Weights of a small mixture-of-experts language model, trained from scratch on English Wikipedia.
Experts: 160 SwiGLU neurons an expert, 1 pick a token, a sigmoid router.
Below are experts of layer 8 (counted from 0) of a mixture-of-experts language model. Rows are named router (the router's row for the expert), gate (a neuron's input weights, with its number), up (a neuron's input weights, with its number), down (a neuron's output weights, with its number) and show model dimensions 0-127. Each number is 128 + 24 x the weight over its row's rms, rounded and kept within 0 to 255. Numbers have three digits each.
Before each expert's rows: a language model's description of what the expert responds to. This comes from a sample of Wikipedia text that the model never trained on.

# expert 16
It responds to: The word result(s) in election and sports listings, plus mid-word pieces like ip, iv, ident, as in participated.
router:092080149111130096161147098105107116157114125119158119169178137158138139147111105088134148156147093121097069110110154093108094146126150102172178135139125135151076164137113128146124144101103121141110128155086109164156143087134156133148082108108165071108087119138124108124112158167128129140131156148129159112134155160125144133120139151124101126136101112135151117124120134135128116145117
gate1:110104096135122116134163074148089138136082128149102129123106116148132138137138138142115142155123106116098143104131156128162134152116170118107146181129116140130130098173132128108153188104130093110108126137113128175107105116159105124117102136135113095102146150111161125137103144145139143135137145158163112070059160162116137135102100087155152110122154124176100150095121123161094138115150
up1:117142167153087128125126192110121121128123141148155117106139109118119133187173130133143102118129130136129130150096084104130110160164147156148095113107108133099163134118087121115099088091139108161137128141114112144162126121115110110106125182146089085155150138171083159123138145124153161162109116118118173134122092140129094166123185141122137112121118124097116159163107121094147138116116
down1:112119115104144133113112121128127085137145116112111115138122124144137097126121144182121094069116129149079110127137104112128129124115106128151151115137119099172090147125113083144178171132125080153124146132102120154130115155158139140099121125101189149127134145133170134132188134137097079132115123119170124076119126117161167134087137161159131103131137106121138146171166132105146099116168
gate2:129184145132139104121121174143153152157128128080156146122114139104122127133132143154109134126125066131121162114099144137103136063140129139136155138125110148133103117144093112103157174155113088133155087080058157144143130123138146149086104088111125114135114134099138181122151143134109108150107129130114107175137117107144119109178140131144141154165129118147120109102102112124105111145167
up2:145133161129139130138104139122136087107122150151140147156136105121154122078138116163153135153090123172134096107078096126116115094096148147138125113118133140156105138073122103183168108139132159168149143106152135118117100118154115081117084133134153112122174129128149105119146197122121148122138117118126124087151122066097147126172110133151109138105122108117125154154115183153126128123119
down2:092078119186113169147171150118133124080122143100080153128137140130157103154148150123129112113125125107123161121133131159140148140087105127137122125117099103103129146146154157108110133149145147141144116147099105143138118136155122112152143139154068163133098123117106146096093099126149177148110155114158127172172104144099096127144113133077133134108153080118158109145112118141146127115068
gate3:114142138165115088164150092120106124158086129142126142118111154112184137125088123137125083117117122162090129159111133128137090121119130113119093139117127097133103105148153151148127140068131139122142112165132162156095121109134103129107117185112140120136174155141091130161150165110188156151144130127176102110102168119126129161142114107131124118131114102138094155110163074112117125158123
up3:163143196173140090109172096106132129137117157152115138124141106134147129131099095114094105127098119122121085149132113124182132110145117103140105166149116137137131122156138138144148165146165114139132121153157141179133101105112090102096087130123134100142132121145118095108125155161118107116097156119134139093065137145141114185102115111179108120118130102164093155147131114109125150109145
down3:105157147125129159125131106133132148131116146111095140130168122147112167127091100099160130148085107147084119145125146137117104149119160098132085127145129152141156107125142165156176091133069090138099141103135066142118113162118123161097156138134152084134110119163131152128144146144131082107150125113136113103133116126115173109079133174135144157130162094124098133101153154134124118174116
gate4:148166151135144126122136124163102133155112075164100162192107096111106115100121114108143099148105104105131113146145135150140157159129141169105111062072117132152156142169163140115135138140162136115164132147117124128154156120151071077158101160104113126153132117135130125140141138128094128130120144154113142102103139110161126108142094150112124126114118160168155104103116111106145138132078
up4:106131113118111129138108148077102185149153117105164134138110126133145151143092111136137153113077128108137083145150105203181111122147160136136137175118139143078111128145084164110154118070136112089136130125158128126137150096193140135120114117103147082123142108135133150143095108156117104113088126109152115110120162143137144111119122124136154159113126148111122134158154094132136120135138
down4:138151078150085115123142138150138138116084124132141155132113122159136080134143160108095117155152150129133074136134125147139142118117118148165098124105128122114180126141145162126100148155082135118102105140118118121109154122131129136170128112174111106142141157130132150139103136118124128167091140077151141134114111125111115136181114067137090116100145162158093157081103092107152136155077
gate5:091146134159173132154093156154109130117157118153126163126138125108153154170142094154119152136082117091095105126068133176104162092132109096149143117131115105161122140132112166154131157090144130103109113129141127124164101165136113178118114171133124107127126074082116119093124158161134131110153144146131114080108119127139130144167127071138114124132123142125145137130155127156108129103100
up5:144063130144169125145143098162124124108116128120068134147155107107095167102132122126110127140145137143135113142110133121143103131137112123144119094117097108111131140105158127097088069141073132123103135139145153154142154163124118094102119165070133147152135090132114120138100117131112156119117142129111130159144100100111133167144124198127167109167167148153138106104101097154159141105144
down5:160155165090122163106164131125140113151115105132165128119112116169135112144153136140130089093145124117143138125154096127087115117119123158138171109115091101136137091132130110153100129164096129098117190170103087142154115105148095127127153140121121172131198167121120147154146146149123136109090162130152110070091098128109124092122118104124133115104103156120118102159136112092131121130121
gate6:139159155137113107095193120119088158141138091140156125127143113132110162147139117114168114118101148108142115104138146138137158132102158152143111078186093159121142110115129118111093126096146122140158137159135137142082096114141083150129153081126114142138154119124129124131130119132080158116086110141174161133115139111158147116141101130123134106176156137138118128143106125120101126129040
up6:116102127134109157107089149135121140137133183093115136148101094107106139117100127177126138142114140139139158122077126125072150148132120135091143146110153148198113145109148080135121120101146140085133127131164127127121092122118116140148082140130130121148125161125072121148095108127158182155148141097123158096162144135138163111148140115110150095080111106132114153122118130133109080160148
down6:117119133170162158141122126176148120141164107097162141098116110115139114110135159182126106084118111131096110148163142163129125120108145109118145096130140170092139101109139081137130141112105127142103115164159119120104095120085138164109105131169134121113147152116111193121089120130138128122152114087161075111126111124129177135106101118140110108135141165142132106182130136137157097153097
gate7:085176155164121119145121136160128134111149130147158144136087141108146152150129145139168119087125108092148127143137101110091153137126116127123140143094119137143133162159156146105155110122123099122152124155113147139126131190158077114132151115137168167102120088130093119082124094148088140108106144158064156117143118122158099131094155133141141124136149134146069096120100092121150145149123
up7:132162146092141151108162124154117157105131132087134126168127122167096113144094105132125109126164072093101091146151159145138113154107119066104115107135132144127124108174185138098155125143132176143112149150104146110085111112101128152163121138112162138087106086120123134137123134126156112138104113112111123086142122153128167136118138132112113099166109163171137148096112128154160112136099
down7:080140130119123117151167160111111084122098110130101122119094145097153121117172116112078111157109160121143122158116125115113147098146149080134120155132138130155127124124166131151152081113149094111129109126143135127155135163131084112118148153100199128122116098140135117113125098125134112149142155158100187124137132103114124155093122141091130114129218103141141116135158116107140124163131
gate8:096127111111136139155133139150146114109100080117165151142123122143124120121123108143129155117175122138167161096096118171107132102157140133130126166109122079109071095129114129149137124103123141113097184105139106162166101139137137144131141116161122113112144104067168170086125121122114166116091154130148089155121147134142126129111099128137144179101113097141101127116167147166164104112123
up8:114139133126132145135163145155146153114123137121105113141094099072146144146127145136140125140109155153124118167080148150142107095135116134132149114162157142157116133078098103126137117095109109104141145134139118161092069130116155145126050129091135116146117140157134122094103130085200150128189125169150118165128118113106139146105147128112150113112141095141166162149114116146115114132107
down8:114150134091101146104082081116147139149145131125147148114096131102170095080112132129134175069123147097130103100149132096091116121154201142142122100130164132104162127109121098089154169110095139128146141149150168133146143167125148134131126152134143153162129099101107096124117124158158147156134121110095134120130077129096127149184115147143100134126119121126109131137112165137104129143138
gate9:123188151130126152144106128161099096179158125136149118139098143104152160152107146119115163151094139118145139128110094115123097149118117156120095124137107104119132140058130131184115143110139121111111058130153144112120119117134148150124108134127126128109149170171150133141130156070078137107112068107166162112152149117098124123153106132125138141147134094144121145131118116124171094122149
up9:077096147147108099130142139147105105143170181105179113132112121130129143174084121114123081097171144089157103100143115094149128096091151106144123146134109145128146145105147109153120145109108142147165121101171148141135154128147158124097145158102108126117152142123110190108118134144102140111110116112140142123098135116119136156098171105126114147134181159165119134120108129096134074126138
down9:122096110130095148145107079155111168118119181130107128112176121148152131107132113105112107112108143106111130110105091121121152114177100133147132136134155098148121129127173143108176126146136123134091131140141114097110123153116132145133094086112139121109126142136079141109159115136119114134111155139138147142095210110155107139163140162142124111184125129093114144138193126138110101072122
gate10:137153148140135140113103142132081120141134119154180161149067117107115137139101131138154158132124117134117119082117116155116117088150146154131134099115135097128093158146114083101103168164109128175134126089131134145138141168099097127151111092127144114099138154069147108124124158144134122141095114134102093108145093091126155172169175100113134114097154120129146112132149114101124142134180
up10:177134154132108080149129124154129138098127126141128108132089106125130102115171125118211153119164153112130083132106121090156145108098145121099147130112122125129095143147118121088135132090135130139130116147128139126066142150162071127133142154165091149138122130108147097114099128113148120122121176136115136145120131137130146145157131105137100093155158151106142141208115119125078140150136
down10:100122176098100076117109156115097138146107123140146163106161154151152139150094131177182145134156141104126131161106120109110119114161151138134086132147099106119140111153104146162142131139112158118101099140116118087063122124093081133128149122125171115133116124131102141134071104160149123153136130139105153133113099112112142125082103151115111108106146153151183155130156141126138146152106
gate11:133122129123103159108138113163110176149125130116102121122120088151139127132129120104152096154107100130149132133157166123161158149119088126133147150092119159118168144110143152111160137153156141063173121138120104093092110155140153159118125103139150156154090139159108169125096124101128114100075085087106139158141127139136109092132096163091146117154137161159078152123147112138122124132108
up11:083135116107145129132170136158118108155064144127151109118134126173153197110131096157075102126123132120131122101108110142123137087126149121144151156117124112154146133156146148072122154125137148092137112150117153132152087142123163131105134105148123113122121096081126136148110122150147139170149148125112103127115125154125167159094171144123113068150090108099106162095114126095116124126106
down11:160114127104121108123141138140144139113127142083116160120088172113135085145138157123123123140155141136118111066149148108129149120159119120125134167113141133112129124130149073140109128144180106116151132128139129142080164164089105124113100093163130117115125128132140141168073071134127082158138146173120148109143161100124094143134102121122114155061124152121134115135144123167168141100159
gate12:099127136126150172147102108153109122095123101134124193115125105135167147176078158114136131131139133130125108111172128123118136119116089092106157112151165155181101109098145105145123116110137156076148154122163135150130160119175093088093107139096103118122122132120151152133133166124119132096124159135115132101093116122170118147145134093116151134111101136133126129077097155134098164145153
up12:111126175102083130098155123111192103160102157122119130125130149109161158066127161133120097144159123138109113141144099157128158152094114096120099152181099127121122169091152136107091143084105144132071131140159140062110117121130145146107120128115109162131115131134112140143086131144130156123134118115138107163133125098109140167146120102140146127110151095116105116135159154152129131109098
down12:124105149070098152096116069141129167089164121170119145122154138165123107131069097123151116077129156153087127113131136107107124123126127153088148143125159106131159107137141172155111128137173115120067148134133160129126171138140106157149149137109117127109177136132106126145115152132133137117137116094145112178109116111162124169127092127100118153105114160117114105127144120111106106117155
gate13:148134133172095154124150129143123122142168136149164126161148113125136188163120114117134135109142112140137159133121149162116149141125114137141144128149072104110155140146117091141147137132121094117125066122119123180122153100119102122064108131143102141121138074129159121087137146122087111083139144125064147118124118130135100151110109146138138133132152106096178143151126090156071099137119
up13:109121111124136142127159106106115146133141173108130094140130139164100093134121158135095169130134131129166133145094139139140131130167101145126121121115111110123114107107131113132154077130138178102142206141134119155129048144143121152122106091146155134139132163102126130170121150111099108134110094112142123157115115142114148083149136126152103110136081185121139099136160086121137178106123
down13:135116156128116123143133129123132106131091153165134133135131112101112161116125135180142116098109084105115151120134155115139076113134153137165102167175097112133182162117143157129130133140150141106112129122154180102123103140141170116103099136132060085138127123120151095134126121189115156087117138129099157129103126101115123141108169115153106143069092136142099120152131141096141145154108
gate14:125135152147108111110161143139099120138153091077140145140134114141120126156115147120151136130167110083126144135124136110103149153081069126137113089162086159160116131202146194155126116110139138099130083126122127139139147113158128120161111181131149122147094137112090130149107110106100100123168144136122149114115107146134120133120081118112113139155124169159115151147142134112131118115185
up14:100103155110114127136112103119127156100155134142177100152145125111141165152122120126142129101146161106130098146124129130136109083119164185125115153151073119162121077112119107093096132122147133111139126125133179127149109126147143099126113128148154116082142156168091115083134118093123135115117087158064130162122190136150122172103145111113122137137125168137161120123145116140137091106133
down14:079125153129105115118145139146136136153114165078153091119112159106091089119180175124112126134128095095121153148124117084145117130143130111144123138154122113126129144142127114106100123120179162123138107138115137105077111165113148122184060128150123176134092148103125161113137129120153181151138145128149152180184114120106117139131115145110118126129119132093113115125119096085120138129110
gate15:141128155109138129136134115148100124112114157126089163133139121090116136163118103130111118126094131139102113096108109081126156105146103148100110118135125109151210132129162105185108140149113166114165141151133135127139146099165111183124122086148111120104115121100106135107114134150140195133095166124099154127138120113116099139118112090151103144067150097137154095148122154146109144138149
up15:148100122117106137129165123099116108120109157110129128132154157112116145138098114105129105078148131127131114147154134109132148138139088139135108125129140131092172092118138118169146106112098138087143147135126093120157153108183112122154148089135120161137087137123121150120129131137129149102117094133113156135165102161114101156097124129127150153111160048161154053144098129151130160172091
down15:130151135077119103116172118132113133125123145121106142193135118135142123148125136145104156109124151154130174096119127166123151132112145133088112114164118135093108175107130171092108110155104118114162174141160170165123127113160081121113128112129130062111106153144134152110127118123096123100129133075109152129119145143105130130061126110150128109096117131123141086171136151137098139160134
gate16:148128093125120135118082083095112082094100129126149159121118074129099144097147129146145157082134206115097106146173145108131146153115144129143122110127150155118132098139131130142144081154147117110169135114152112166134164163142152105108108115137147099093178128127119134089144133154142127106153165119154105126097096144156131151156138115109124108123149155114080137125143155117110096111115
up16:170116172140145103133192149106136138130109108142110111141145133078096117122170097116189130156130153129121141154097132087083140133118125115116139123151080147160136082114094090097135126173104098171085109155144103132103106119125130119114119142150151154145138130119121093139131160125105147131145163149132129147146076107170125118113105093121116130105133119164134160177126124125160128126146
down16:145154103092113137113077146174120088064128123145136123158101151121135152142114125161150118088150133117138144120151135168101140140161133092134100146117135112087116118164164144132169136131127119136143123147097122084133106173123131132121114111092110104130086138139127153119092174101117121146109120107130092137130160140160156125154103177136088093144149128082169136092169130095106146139140
gate17:113135133142115143081136086089131112146142120133181155153113109115101163135146145161115122122107095114130131109151097095174131137151125119133101156115109130098132123171140070107106162158126161147114097121128143171113123146108134116091148142143127158169131130127125121169155121130101150134136154153074136178128172092136143143085093123115083125135101142124104156111137148104093152179108
up17:143143101106143100160088146111104101108145115134127144105112146082113124159142101140150144180134125127138124150114108132141108146158140129108106130150107110118102171115151139147067105117145121114120124141113104122163123151109138125096110176122108120116182100089133098191143167127122121152135154174125084147121138071156081108134148132140091154089088112139130121132155132148160158144154
down17:097127120140075136134092129172097131196140141126124107136111129138120117173126137143128133110136150121125168098101128146117092098113165103146132135111103115100146089103109194115101106093148106162120116128143126111136157103143115153116154144108115130104129137155142102114140116114142093119150098081143100212096138136113146152145149195145150135156135113152131128123163106122124123096145
gate18:161150094191121137155106124158089121121092132187183160137131118102101163110160147113136147126106130133107171093104117156127143117088139097107114139114139165126092133170129115143153131075115106087139139154121104134141135151109081135114159150103143122106109111128120146140125138087150119132118111125103155122135103124135129182108115131078164152130172083148154146135142124127104126144100
up18:089109150140119130112171129090163126125159159137080124107123157119082102123100170165126180150126146137108093130120112212120132132140110118178117124112133077142114115128147145136128097137136148139166118134140113107096090159118156153150079119134148143138171139126126142154090136161143140110125122149111108115116100123104118140118123105161136144158151118060112101129128092125113093137121
down18:127086145119140106131144123148130145111156141128104152166108149121098135149134110153138151090100121096155183107146112122132146159101110121089129147092127114134132151149106151126095108126158161159124149109160153165143130181123136145142127126135159115123088125145161098117099080139054169123083151117118124183127096107090113113159143130151119112114083129079119090126135118119119150126157
gate19:110098062153165148128130151138153126114187123125186176120132140143136105130092129139122096148099116146100089125147143098145126120101096132127142090109131161132144139121145139166162155125114128166168146136124136160166119125113131148101109115074166104140119143078162155131134144154147150112131176097132115130134116109137120099129110094119144119116067139133120167093099121147126124086129
up19:130091153149101132127138114129119175122115135088139141169163128119122156141075129124166114142062174139141127134090101076141118148113127132161131132125123096163146124109111139169139126138121108121158145143088156104135135096170094140141143136121132111154110119141142165139098158121157174137140133151070092144096160108100117131139108152133110107127145132148185121152083155136114129095163
down19:156116146118108160135164149172120129161150097092106116150075126083137153140153132135152164106125176128103131117151125099114091139126131150145147117081096158152140135120126154134105124083111149187094130109093107125104125119154101114141123097166119130106086133153158140146164102143128157114172090122111073167153114124142118142120157145111128154116136109100108138098137138101117175140123
gate20:151135116144152150150094143120127167132117126095110110113097170130122118141123114134159090105109122145120164118140166121116121142150109153092128126111148143133170133133096132119105092135148128153187099156110149102118139124131144111148144129071112105149119182105117190097148091113136139167156141134182104142135141114149125110124142134136114119075107065145123100113181125123173086127126
up20:134110168157126135134162048120145121122118113111115099125108108121095153127134116139092132114114160116144121121104134121156098113133137158115115086136145124092137150094067122135100147084169122132132117184174145132152135117130142113113131097131114089194102135157124166141091168135148116104130068150157114165130129139113123138138159148136177122117141106136133150108135136141144158161101
down20:151144126140122107128080140111110108132097111134158144130116130098111129151123104153114123127137127112098212201139115129152137089124115145116129127117156123113145121055120133130121124129144159127137094107093148125104114175142076116123108147137153130106145115128167123124085108111169116137116097153114160130090130192111151179112162120123147130106142087135136125141143145123112169166133
gate21:109178140121128151125123122144080105129187119121148128150102123165133162134079143118122128144120123126126143082131145132148143167090142155141113110163101108129092142141095139152174129104113130170141135142121131182086100099084141145125134100155099085119132106139114119118163131123108110064147135117129129126112151093121176165188075163105122136144119124123141132149142127136112141134096
up21:122121131125125140136142095094119138144140096181090135152139144154119134142112135141150097127078148146122068109134114129111117126109126162105124145113147146105100073111114183105146135126141115110133144125131134148100113102147163102187094145131169113154142159160104131111142141160138116097126132128132136129094169136162157113103148116140203183149160084138106137089138112122108154119150
down21:128166104125087160154121115147102160087147141118144126094144131121134086101121148042156141117119121106150119169112091170121141135121112127161147146187147142099153135119087094097101116142120116142134097134164117115181117109147099153111096136131126127154112140167137117150125138117178114117143109120159122127149102159132088133111100125085148146152128117150130123116141090134153144127077
gate22:102138090101172127123127105138153121073137134149154126159104151159151121178125122123085148105132117100131159147135175124167115129073042114125094116136130130166158105179136161159146172169130153117100132114119109135145136147158159087145126108138115148109143127099141112147145107104122136145119147129086112157132113096120098152144120119099093122137135121121159109106133104131093128148135
up22:122144119169140147094105085092185126143165108091097149127116146118129160108089093128103115123104127140094147117114128160111114186136091131161099140117157116110148129184146108081151147126135111112085095124145119126158103101114157159132104134110153101178163172128137125134127153124136131130125118117122091135145138132107161111104142107131106162150113112161118159145099165098084153147143
down22:142129131152144109168088114142108134116139098120111118087077160092128146116180133120157124114091116122107161148115129133126142173140125160113100143088150096144121115131141089152185146097128115144100137098133109132131113115132135113113118109109139107120166112128126153107171155146159150133093062132120116105162109108132129109092156096179146164167158133104106111151126187156116135146141
gate23:109148177155148106158156102126133092157120109141144145154080139095159142141157130136107165110068115134138121107163150145107118131086087138111078132137120115156132157175171106137147125138080166118095073119132120160162128115157129121134127151113162141175139115096124079100133123106114146110140145128111140118104123141128124127109098123075135115137112126169141160119131149115160168117127
up23:109190169122109102106077143135147088122144132116166139147128122109141153108138095133151161133133099108132126110105142121137092121136111111102139098106145118150137139165106086112153150113134124131144089086123123104134137121128106137123101114187110130126135137101162146099139149084157148119162121109108131103151146076155161065154108134100128128101115150122118126150115207146156114160112
down23:137139126131166115144187144146121130159152119158098092162073148097140128153137124104135122137118130130110106142148138126143129145134166095115123130144157119154103119089121085125149107139109115138102128146072127160143128126151107092102139138086151135127129101132167122139183123066141139160144117108115104113163094128147109137102140119162114127094136055106162094141131146167132170143160
gate24:132153121136148175148106136151147121091113133111110152135092095133088146159145137121092155153123107141105164081164101128154136105098152106090094141105127127123124144101141123195142114117118108129131095124139143157115142154148116124129176102093127078101128127156129151084124141142122178139116113131136149175132140134118119145078089129100112151116173142149146112118130072154174117132096
up24:120110136159119124139147113136117157166142134103144134126076162146114130110141160129099138100107126149152128147158141123142126127141124128129126144127131146152149185116134126104075146123136119154146138155051105125099159106090097184151161127122130096154110094138108113148129085155122127165117142097125073112125087129110151102173111122117094115111096120179122119117126124108099138143197
down24:119102104102154106125167105131165130096109128149154107099125096150160110137145137114148150133115090106166124179136107140115127146087114133141126119165113118120151152155131158089110106118120109074129126160134117147113108124093082078109115134138157108119107128118128088115083124124121109146123116127139206139159140111117140106157104113152146164175139140145159119126162151181107157107168
gate25:126174100109095138153123170144143127120155149142156135150112156116121140154129123165145122096142127103135134132106142086128151154131117100133121110108119080122112115112158154111106085137087137103152113149100165132160133133185108156101082125148143126129079151107114130114109098152071123099164155096127136149079077125148106117130095131101158130149171105162143120133117142134172167156132
up25:106191119088120143150136143150147143120131166119129101125127096174136123139126101094115109116157115098108133155136117102139156108096144125114130102146107098157136131138109183136132103096127148071131132169130134113137161138138150035139136182126163116153087139126104139151117133137104155133150155154145156144107128128133106099095156114096110112150125129107093108080136140122157124163107
down25:108118126177131123158167131121130137114141102126093120165139088106158140120106102140152178163142118119136076101132166162109136115138108106123129127152099122146161182115148136126093127152180108126105116145121164142125133124135108126082114106148151093146103155147077138106116137123151140150123127162115146123117123183099133134114100090110150111124128122142147154119107132179120063069112
gate26:132089154162155148116091124144114139091171104133081185115110118117098168109141122138119088139077082139134122134136108141136166118116142085125127172152128141100108108126146157128103151160111083145134125144143171138080130138125096130112076136140121138156125170125131140099131140185124117107138120117123132126120161148148115153150098165153174146113113111172102095116129114136123167140147
up26:145144102142127141139125161115105108132091080121148117103138146129166140173083123127121153117145153150122134114117087144115095148162153122117129100137150131122111139123118095150099107110125211130107147082121167107186135140177136069113166164112101161138155121100141130090132111117099146131129152136103130168133125139132121118116128112151122130137126154106145116113083106074160129100163
down26:155157103163119122112149111110150075136118106129145157159078143097138106107168083160114127092158153092141122093146147104154121145113149185107128150166111119173156157086126122165175146109135149149145140134157117059100131155102119105100143097134120158110154123127121138125139136120081134134091135121137099100123104147131149121144104119144110128087138123111117119136102139144111161115162
gate27:144130152174092106129117140106119143139156105112142138140146126133188195147104137122134158131114130138110125129135138096119153110139127147129122176162161116122121130155086122129137128160121110061112083155174135122148178127148102092099100138101135116139142112125116136145124105106111119113126096134134101109143088135138089163162085148124160170105129075187128101119148127145099152116129
up27:107135137188130146102082142111080163142138089154159142158162135148144181130145085114155109104150130128126126155149145136106145155090115136140116147144168142121100133157069105124134135102112121089140108144173119122171182131158132115097112164116134116125147130135128134105152135074099123114128104138108104117125103099151116160136132119098144166114120070147127089109147108145159143135135
down27:137143157141104117122120131110105124103132067108148127127144119133161090104119126090140146150149140116111113125176142118076118090109129124114162128163204133135136125113126093115159111114087134160137110152128081120121157126146112112122132130163139103126106144123105160107103116090134108150138140125123150104160096131154147162151180138139154123147090149113121088139143097190185093140138
gate28:158153118178112194143121075117160117113100110112109119118092135133104134091120141164148099160118118124086126126118120143158132164117159109157187111104196108164093155125099147113112154091156130122156105114131146123136113131114099125099121132129146092140156140121070157129148133097116108148136146169133118173104151095142138148140144093145113110094132127128163126126144129119102116125107
up28:097155151116113153094129168111120131099136131117157085088088137114166134122118100122093127160124185089131112136146147086163117118140163109155101120125108164094138133104092184109157119148141140161143136113165140126112146117078146156141134132145134090137150111095151176139126132130093076085147144132139106132114130136129143136065149126158135130136124134125116107183148156110142106140132
down28:170141193115148121148104104102103118142102110128126151143138072141163139131081143182128128132194148128161135144107094153179130125164160146128131104118112128145079106100121156118131132144114096127105112114103127133135087172127100122120124132122137153084122162114153098140106112126146124101152131119135135128120133078142148141090138129165102137082168117124130125131124142170104074138129
gate29:144132136105103106135082111117130123159122150109122122111150123129121120082105161165141139176105134112118155098108154137097144092053167124125114141137080169122176123127120148171154130178141124148159134129102129147137103121139112132172112157099160124150164097117130112109127115164102148151121126084146091131148159092116138117139129116161121142109155120128161083131121150093135106079148
up29:117134113151115103135125141154132123174182136139107174140145125145149143126135114161118092111149130137096113154119135140124143074109133149177186136101144073146141131158115133138153142138094104126127133123195072140086157129181140156109130154097136148085131105137116140111117141119106122140136140105122126114096116081143134141119113129105084129124146115132145182111088096128106082108131
down29:131127121118114136116139165123129094110121114111083175147157119163149133154090138140068108114082122139138091131125092068119127109128139095138090152110110122116179088143131157129149161168179135157131087146114184112100130089133108118137110141119123116128167111175142144121123116165121129148142124148135180145133107144115171114113117129120121101154148147154128109111109103077126151144123
gate30:145126096126129089174112130149112146144138152127138114100108085160170131147120136128130082122148112115142108107121153100151143117116128093140158097120154133135137169161183123098106169132140101083131099148146116142117172129163149145097140148115123115117098133125132206102130122137150121086171083073098123122123153085134130131116136112109116132151126169152143147101093091095129134116134
up30:105122100143148139090080126139116119131142106154107160149115125128137122110130138121091135069131126121121153133121147112143099136084140159113131162114170124116117093133110169171150092119145177122095105077114094142145108141146157104116141117128139127101095105118163131112121111132134139144125085122134127168160160130128169102172164117131115161114114120177125095174150192131172139117098
down30:157144154127110165159168137134134132112130140126113138108145137165158112148069171159129123128157149090116115117112110134117107128093102136096135113132107142146144153134140140167109125101153130131111146115134148154072097108133144137129176133104150108135092135126145127068160101166066098102196146109110128138076139128108125143124126142128149099108153171117104114137111100092140097099110
gate31:150161152166117131138140108133157121218105131141193126152109099122104125187108136122126111124121131126120171138105152110153139145103126126122111114118076132125141145110149120143091151079138111119081124140141117143120135109116125111158120117129126151158123154105103135155151155129086182123083111127119104165132111144098137131175129150109117112159166086138154134121158080122118093132124
up31:134125136099097141142127141130182161097154124145105128123118158107123143110143176114149116134113141146079103150183105155126133107137116072127145166115138130129165110110092107115113151143117083083157115135109120125124149138161111075093069109140145133123126091155122151104095102139166134177120114153120155128124101130121111139121144125148144178118142094111137075140171140160136106132106
down31:124118102132132148161133153116178129132152154148116113161071158125078104159110141129077116142104162149141141106112117118092155147103140103097087122147114155133114147125128151132107114122127129112183115100143128115110116130091112098114116110125114184152109136136163120097121134127177099126143140115116074165136163178168130138128131151118180158136157093099155112127111090142156118120104
gate32:110104163158142147137177109125149167127100117139123134168109149095133124143146187153113144093129138115111140166101089145149130140116112138127095119114118106134155116121151147170154131119156141075160093107108149108121107141104116089129145080145097167105142156132105144117123111101145124162153140121074102148122155160135111147113140128116097089136155121071126127108163074130113116157162
up32:103118142105140146124099123094087122138111102135085153127146091131157135103102132116130107107164083095096112131106120116134129126146156156124148100160144103142110098109158113161125146135113126068133140100145121110123154121128168148143085126123170141117135171125103159123156159140154158149159089105130109137129082130151147117159171077149128181116114132178103145074159103129116123118135
down32:147143137092103134133158178129117089181140158120160112168122149115076124105125123157136115129123135089136132170137170120156128124152078144150106103123091114119111137089127161141108146127155095097108156131156128140132131142137107089118112122119138154121156130112115141171151095132106106134141113094167113082111096142151068110173114130123116125146168127128144137095130155083115185127132
gate33:124090139128128127114160101095166137127107113125135161112097131132081152096110128137109127155093157163129114116132123133148151199157114126151098133105139148128151141138115183149156081159111141127126137139093130123152159118105142108093112133122167123107125118124145134152087130141090101151130086134100134146096139153149069146085138140070116160132119125121073099157135181140143129124136
up33:131158101144152149099148127142120110076071143139120104109101146143122164145161163124143100158097115110122118169143194124159091143157110113132117095147123129104123125125147176077157140099169131129101148091119139073144149161121184117111104138127129136085111168101180129141149133107142128149118089119104134122132121112142113121174141130115141130125131133151116098127100107100137120150096
down33:126154115113111073150143119153113121172180158138153111129122127141143137217139118087137124156090127159113118079157094103106137144114122111182153122077171101095118098086121153155153116148127126095119093129140121125152140158109133112142112156113167134130166109111111157143091148107133151114112098084154125122088134121124140111137141125173139126108129113147117132117137145138149124100140
gate34:157160127123131200116122113117125200116133138112161134162094162097159119148115135166116129124121126076131114149095110102147141169132128091084125120128160153167150150137105146160154104096169137148101108107081176115118123121184169158125126123100123129110122087140108150109133132137166107105122116105098127138101101120095138124155111147120122111123127092159144110114096141129123115117141
up34:161117068154161091110105135127121077117101111083133120115160127136147142124103130128145148138143100087137120180110142164073114148101129119137145144166107133104121130146162133165124125156113116111112117123136162109182125147143113120144133106159142157130146146091128137057152134109136110130161151122098143092160116147119149127158104108129149146167119164142132099095099182096134143131105
down34:139121154083095137089127097126115146126120054115134148135095114088122134132130115134140164096123154155127098151105139121103081138128164166102121146142111101078147156146166125164128104097126127147142133086167097141107135119116128183127182160131142134146131180139112131124173114152137131144138152130138168129103129187133133116107098115083103115122117118127164136119140130109110136133083
gate35:119121135130128103127146166127146085169115145133106131100116184132123149128119139136128110124106103139082129094096168119126138155116154111172149126088140114149107146142151159136105124120118109145101120079093154108156112128142122087166103161140132142118127112126118136099141127124112134109167178107131098139149139107149141101109133197150136120118160079157151119155090133082202161120126
up35:140122144121113098153096116144115119129143134125158148196128086141136115115161131130118122141152156174154094097179110168134128109114145155149136104065146133128125134137057093186113127082086134134089100157100142145150123138143106131122140106105174085136104110131124112152110168097158130144106111129110126137122102096132180133128157109134124143142133108144109116137132120131130084129153
down35:162161111133133119123090107162108151123179144126114149121154091192121080165149144105123125113113082112133097136104134143141147134117097136095159140080100129129147116103134102129146088142105131120078112173144172189082126118148132135128133121139130162177140136110134157096114129125111108137137095099120129139159114205142109125136148098139129114118145109132097122130109142138158121104130
gate36:116129127162158175127141132112085116146104143121134152124122135146158123145096110106142137095114129069143164122112128113097142071107109151128136090093077128116133113103186102146156147151159138136121136132160135113167144096124164101122126159097155161139109195106133170107131148154136123142181148147156143108089099101174100158125143127119112140118147124151144105104133124116129126118098
up36:087127165149145109114176072159128122169101137134106130163132152134149150145138117105103124189153136111121112173136131121120118154102106107122127126151091102074157135120163129130140118112151127127096146155137125135144146093107158121136146133096143145172096128145118089149133098113158134162147130157131094119120137143151096132125102101131132141143170142125179095073072122126090165113127
down36:127189147110152123102118120130144156139084097088148128091159099120137136113066116144148134139116134074133124128147119140116135133142148178092161145126106149190145105116137127113137090183192129123100122147122131118135074109131141135137156116136103116118135134132140133107120117115094113101137180144103109134118140107135082137148157137158094127152145179155106127115110156090112136107135